Weights of a small mixture-of-experts language model, trained from scratch on English Wikipedia.
Training: 319M tokens, 5453 steps.
Below are experts of layer 2 (counted from 0) of a mixture-of-experts language model. Rows are named router (the router's row for the expert), gate (a neuron's input weights, with its number), up (a neuron's input weights, with its number), down (a neuron's output weights, with its number) and show model dimensions 168-223. Each number is 128 + 24 x the weight over its row's rms, rounded and kept within 0 to 255. Numbers have three digits each.
After each expert's rows: "mostly gets" lists some tokens that are sent to it at least half of the time. This comes from a sample of Wikipedia text that the model never trained on.

# expert 94
router:098143148096121149097108107098178110137141106128140156173154138121111133123133125159111122123099079115126135144100131153153126161119118151089170173132091137147124163163
gate0:103116127122116139155165177137121095120156097097153139120146202137150136082146125160099127135128115164145119097153088150118105139141121140118102120086124093117113108118
up0:156124096157149108114095145153128124145153161153145173131120111126135124147119120125117103130117103148144095147122180135130160155157117096153133124118157142127070108131
down0:106163133151069105156142133115133157132118143107090124131137065122117121122163139133111122134114137122128142150164135074078096123147139128129135122132128134136139164118
gate1:155121078092081090119167115130139120120107138112118165107160157110147180195152106134164087150142142113149139137076118098129135097143120194136147114113141097137097102125
up1:134140140148199146114144096115133170113113130143137072127123157101133113136111115125117142121133123125123122125126114140161087105148105150127120121108124093149113148133
down1:098141101112124141111110145140095112107121172158168134149095110151125146132123111141106104117124143110122163115132082120119143119138152136144135098077140085134121128116
mostly gets: " /", " de", " by:", " &", " –", " -"

# expert 32
router:137162148126163115141111134145105117137160133181098089104150091155115092149156132163161127153163118132140136121087104110118153114103148160120143074101123161112137118134
gate0:154156170079155139105119124111159111132150155129119075117086136078156146143113087138090138138128142119116133136161101135131129122096135150174120121167147105131058122118
up0:082156158135119120122157104165151121164110131155159123136158140179139112126142145106097094114128116151149135139130138102110138141120175159126138125081103146146124192122
down0:106135145148152142212130145140151139130111136109143141121145150114105100105136139142110119089091128128151105091113111113113141123145125134113114118130122120141164166110
gate1:084116084113127134145128153147123165147109114172111120138036124154126103171158143115086115171097153139135134112083133096103096141132097137132083121143137154138141105127
up1:117134122143141109157148139131124124158131130154109166135130160116135129119136147114140164116128118074131142136119145077098161134128124166132129120110100085100110125126
down1:118111124102109153088110161127128052107115106094103126134095129127129147125099147152113114139129103106128096140121129106137105140142083143113141117148167096106139113136
mostly gets: "ina", "ana", "ia", "ma", "ara", "ino"

# expert 77
router:083127117144126110123144122174109112129112109133159130132129120132100123129109106163112154119142132155182146138072103114128177138094122125111114145117135091136179087153
gate0:152145101118135127116117127105156175138142133155105073155115130095133109153139136129145071101120136115166122111110129093128070131094093138125128136090146108104120122127
up0:163151110120144141099122130123128177096139169131153132128065101136146118145141146105136151136147118124137112122151110105126139121139115160095116109165142132091136124132
down0:083091145113138151111135117151145170147133149142141140148147144124156132143132151119113168153118177095150138149123102119143150116164126140125125124149142131127133098151
gate1:160159132082117140153153133122159087173107123117113176138133115107126183126127134130132131165126148130136117157104142151105119137167126143108148136110114060131134137133
up1:115065103149128129139127113126138153191107130137106082139126135135135132121102183151159157144147133155112133133080111109134146098178119116132133137124140111156115116138
down1:161126119150150098162121126127134157158154101163160159112174141113144135141115184094143104072138162123149133116123083134089159165116131131129146124132135154105144197128
mostly gets: "ar", "b", "an", "m", "al", "el"

# expert 19
router:113157134121134131126101097141121083110154128109141128136124122126092127107115150175112108111136129165139153151086149097162106139124127172108162133119101130124121156144
gate0:120149137085105137152140148127129161125148134130165135105072137122112148164145110119111150152117137090159117129138115137097184147149162156124115128127120093162115109134
up0:104137106089098175104162157135137146128143153138146080125123136141121115159143126137126140146125147096127129129171166107119141116095122148161145120134117164156125138127
down0:116131120128100109138151094154125120168138143096133152116109121147143155089169116175143173118172173125136129135131143110158123112124106121170123136113129134114110144119
gate1:136149121100136123132105154140136115120128122120112137141100133088115101115134112138141143125107125158144124126110115136114106151069128115080129122137131161129079105127
up1:134115141150099097144102136096125159162153122100102137121109133088121140139108120129126098124137125124131124125152132101174094115130105102113159130097087122131142149115
down1:147132116117108156121101148125132109124109109126119116122118093161116151115082146193135104120149068129117150119134148090144129193120172115145138071109139147113167127107
mostly gets: "i", "o", "on", "is", "ro", "io"

# expert 38
router:119139123132133137128161215158109085148122138150139132114117131127173165108118157117144107164131120120096116109119100118151105168144141120131128110159128140117146132133
gate0:130115205138116096153118126069114170125085116117098088095116111189158118106168097135116122137147130110132145119125088105115138134130160143100109116134174140112099090138
up0:085130129136129109118107167140131182145113068109154153168154100098141146123125125142120118094129143087110114092125130103143136122097115112155139126134152133160141147127
down0:110093162141091116075161111127115108140164113126161087199129151147139105153138126145118139125075135103153127103073093148156147093145145153156124108169127185140182124146
gate1:128152100155125129097130129112153108080087112124100156126138072125132129076114157143175169156127100143112142104134124134120146122144169159163145133093138184122168126135
up1:111106091126096113123123107095145099093097144102111143127138095113120136126113177149135128126140105180112116141125123186103123125113167145141132124154133122129174127124
down1:116157133164162100128151139114123121139072136139141150117144121125135096110084186102147127157137126129137123137152121112149124138096107190132141129127153169110147119143
mostly gets: " Z", " Mar", " Am", " Le", " De", " La"

# expert 57
router:092103115155126123139144174165099137133149110177135160139103149145124130111092065164144138141139106138151146115104098126125141138118115134088134134123111092103153132149
gate0:104129084094121107114163187169111156183132119146124140127127132211121156064110105121120126161124131156143122117113117146157105109149103141096136141108134119107137126106
up0:132119137123112118132136110096127106099132187099157165098122104104130147092106126103082076122110137124154114179111190116174135119137138104147119133157134098122157133128
down0:149098128115088162116149142104142092141100095089123104109105125139106163101111099143135141134111108146138136114079103094128080146109110158107123124113131095123172120154
gate1:131145100142155128127102141156097140129127193105112080126147147170114160132147082142121136144163128101154144138119121123123155122139134122160119123153136162126106152119
up1:098101156098113117127110130087128087121111129149106136126107176114108139153141104166118151181079148179128134167158143117136133134145049117144134135144132109115119128131
down1:172113154120139157117079103116141148136107165145155093126153143138130129087149146082180125117151142154105126155110182183107165145127164121133122118144178103153110121087
mostly gets: "r", "z", " Sar", "ar", " Mer", " Sel"

# expert 70
router:118138138109140150070108096110152109110140137137144140163124110131089131134109127130103111104118071143126156145107131119138119162110093161102172176139098127137095152168
gate0:133116106178148110135125165137166114164124126139135105124149147154156111128100117142129102098144114173104133132153138094109128111115120135120139133127152148142118152134
up0:140188116142107113127135109120113115125136142151114160119097118175153104114150090161163121153121125167161093114126137142126143117156108108127110122165137131136150130127
down0:156133100152100134133133150107115142133141105109100099098092153115121141120125147121147137138137169132097172139154130128128147097124147109182114049100145145099139128041
gate1:133103176172129138124125074141116147133154124154121073122090114154111099117159097123109084100131149151094136116084141126099132137096078187146142122120100105103115135138
up1:152173153095145146163112134116114155113122141154141126123152141103122128131166126153149133070141131158135103097104134110114130124168102096145139122171145118127093134126
down1:091158145093134112148109089114088170127140128156136131152150110130128186124082111121096094158119125139138145114117151142107130145146117171137147154115113146153162141123
mostly gets: ":", " –", " —", " -", "\n ", "s:"

# expert 71
router:097152133132139138127160210152116093144113105145156145129150177105167165106128152104157128117140144112107141086127113109137116164154148119115134115160140125094119125119
gate0:147106088119101119116136128155128098085193119141131139125082128125159093143118151137166120082123147137112143107142128135119128128151158125167137121132110183145141140117
up0:139140141113204086134059125105090100088111131104136099158102121122122152160138141103157085164141134163145141143152105127112138107122136127149132134150115167120159141146
down0:151109113065161128168095141148131118125120157129154128146121150129134145141137102145058077124124075146142137152147080126110113114120101143156117117158117131123131155147
gate1:110123161115107123106168173120136162151110145153129158146123155149133133157155073169146123144112138203131111125113115132079131092146120158112135114149120079152120122122
up1:127127039112105110179084131165103113105138147114114151117192123136130081066121115091115158156121133123146111117132161085078132139139082115132125124124114120139138142122
down1:096125070143107106120186142144129112126066130120130130126117162094160081104131177128138099108112108101143137096124129123124110119150103150114124130116106116129130157130
mostly gets: " P", " Mar", " Ch", " Sh", " Am", " Le"

# expert 14
router:125140132132156157103110101105114140131102142079119143142127063143122130147102142132088094112089104140157138098067150105147115160095119135092161177150103112136100127157
gate0:136148122126139132161142146165130127160168138126123069112108124144131130143170134146139173142128124118114128119081136088132118105156146113153145118191110134094154124115
up0:135101180052138140146135146088101127107116122094121120126157123111119111095151135136153082093131136085116129118134100108126129114123109090133118138116144113128107124120
down0:128124147157155125119177121142134114151162106151132147084117105140117116065127108119136122115151202131140145112080110149110147073139115137127174131111145126141128118087
gate1:095136104136106170144106099126109118108099162132099160121111117140110163147071156158113120100133117141154108094143162105130113189107077127142114120117154188146163125134
up1:101107116116103120119142131173121109119169119132177062100138132154155116135119122161136132121102122121110104096104135104128117139139130128129103127127122135081158140120
down1:116154095138126144115077137089135139076058148097125164113116129136120086099102142136164107147077156134191099123110086128108150162107087122103157102112131162095169122094
mostly gets: " of", " for", " with", " including", " For", " like"

# expert 91
router:137132158093163121128137100095126147126139140149139162121087084145152088111120129161106107113103109123167118163084136129150099119101121121078130171140113102164124149140
gate0:108147140118125158130123091085116139152098135095131110124110097120140182159182122117149130080147181141157116122141171128130099146113131133151150143136182124117141118130
up0:099145054167094122095141113096153124166125117152140148116110096089125141114135119110134186128125179077115111123089177155157160140163169117113122131121161128108131103133
down0:116126149149126094122124167141117152129094134120120110164112116116093115114090168179125126158148171162143142142140138094128137156101131121106115091136113084118132121119
gate1:141114127185119088130144089119128133102150120130118120149148126156137166154122129128176172138129123185129128147135143087143119117133135129097172143089165129147080162135
up1:133119133064163119137164130132140148184079164130130082113155161088124112107112123129133122170098117096133120117141114137096133078103066132145149142144142138150167141138
down1:150158118180135137122154146138142114155085150148142120127174117154092099139129144125153080111125131093096108117129126180158101132095144123129126132107125107127145110094
mostly gets: " of", " and", " with", " or", " &", " featuring"

# expert 1
router:109136116092143165097100084092188146125146136125141116166144115103128143139106159122120111110128076119156161173092132117147121170128149143098160162130074150164133154153
gate0:121172144122132145149144126142109118119141143129149156131105169138138143121089124114110122125124153122140105126149116110122105125182121204111165144133121104099112135125
up0:167137157087117149163090156110143136097167118146111126146162108117122160142146123129122126078133129137139157164108182149126182111062164109148131134116109129114114140129
down0:095137138152131103142184132099142150136087129172140165118138152145140110083147105118148086128119095160095099085132169175098126149128117120123124117142125090142130090163
gate1:147171121122151157155147132114115169115106135146117055133153141097135102164144121136161166117160136150125111116166168125108105117169090081135123120120091130087109165127
up1:127086121126139106115098123110116137148140123122111148126122147110104162110115106129136092122129135119110150129098100089148102162085119125124105123120107120159088108134
down1:148175119134144088135107090204125115160158102147157134117154164119133108114125151132146120123155119131154142113075132109118123119127147100119140107121150118122128124061
mostly gets: "-", "\n ", "\n   ", "hem", " god", " •"

# expert 10
router:129140144112147160095093096096161117110142142120152145159106114111098147130099117143097096097098096132154164160099148126158106160114103158097161160150096132158101157143
gate0:170142142092109153138159145139104092150130139126092102124136159161116130166156130143076116085116138105104133104153157135083092127120129107116126137126098125135125128126
up0:132121153156141090113158175155139178113146115097123119131161103179102116172154108157122130139121137142094145110090128139139099137097071143117123147155140094177105126140
down0:150102135141159077099136132118147139148142147134140105131119143123099120087121140115081133135147119121097126140086126129140159156176117182072153153123105128109129083115
gate1:150131148104133098171105131124103107113176123162079122141142108104130151143177070113139117122117150112154095141131129106129107126091163104178118135127154066118151087112
up1:156165092134098165157116151138116108135164126142141123137206139134132070135130086157106112088099145115084132100159141152128118141056128125130116140136109174168109119128
down1:101164139152120157125147141094140153183121091107122153102167138061111123145150141115108151139155131128126148110120115095136133123087139129122139153115138099078133147127
mostly gets: "*", " Council", " School", " elected", " Independent", " attended"

# expert 84
router:129135147109148158093097094096164119114145138119152139159103111114096145129095117141097099097094097132160159158099149130155108158109106159098159155154096131154098158156
gate0:123100142180139139147192109185135093121169124115112130118130129167148096117113131147149099117163155111144079112112125149139152107103143143113127120127109151113136132116
up0:142103127096132148153099170151158139095156100101126130153131110156131105154080110183100113117120117128125107167114160095125139133114133082106140124144101137125120169121
down0:111134125166144071083095137156136079099106139099138110081135132143105109153168106128130056177135113136107080119115119110122134123112124120136137125153109109127094102101
gate1:147134167148050137120140095181109136131165115134147059143124123134147138125177116143057117162129133148106109103195130119127122104151114149108121122166134109152116136116
up1:121112119146141120152087169110118132104195150131150103128102102163098130151158106137134155128167156134135118157100146107136159100155095143101115126165133144114141111131
down1:098115125085101095106109133139162124120130106099115122134093152166119120145140129128121114111155161138158144115166126145126116154078117146095128131162118131111122165158
mostly gets: " def", " Count", " coordin", " state", " Coll", " fall"

# expert 33
router:129129133127118150109129179103138078135110121154135152123122144129168160116118158128141106152125110110087132114102098161131126162117145106117152132163101133118127086136
gate0:135131138126120162112157165148125130132133111088138139123136119103123155127112124102117170111152098116144127110117106155119155129133133106126113121152127109126152122119
up0:138127107152100106180069138118130100194119132162074107136064159156141120146122122101118093140135177133124144108109119109126137137087081129119131120110138119111133117121
down0:127164151119061112120162157105110116105174122119130120141096157140130129150131150120215096137139110122123106131160113125109109125144126118090125116084141120131131124073
gate1:171134159152137147139126118119165101129138149151083159146131117129145127105116141151126146091142138068139143122122171131100122123116155128164115142103126192122141090125
up1:138141169146135114097144134158137136108110066136135156109130137138145139130146152109135125132136117123125131137159177128135129164162122152139123136151166102132121134135
down1:128119098149111124156135160201099077093138149096109143121122115113138143142142149110145102071128127122099149151135158133104123128090103157129133111133123094091130180103
mostly gets: " Mar", " Am", " Car", " Bar", " My", " Par"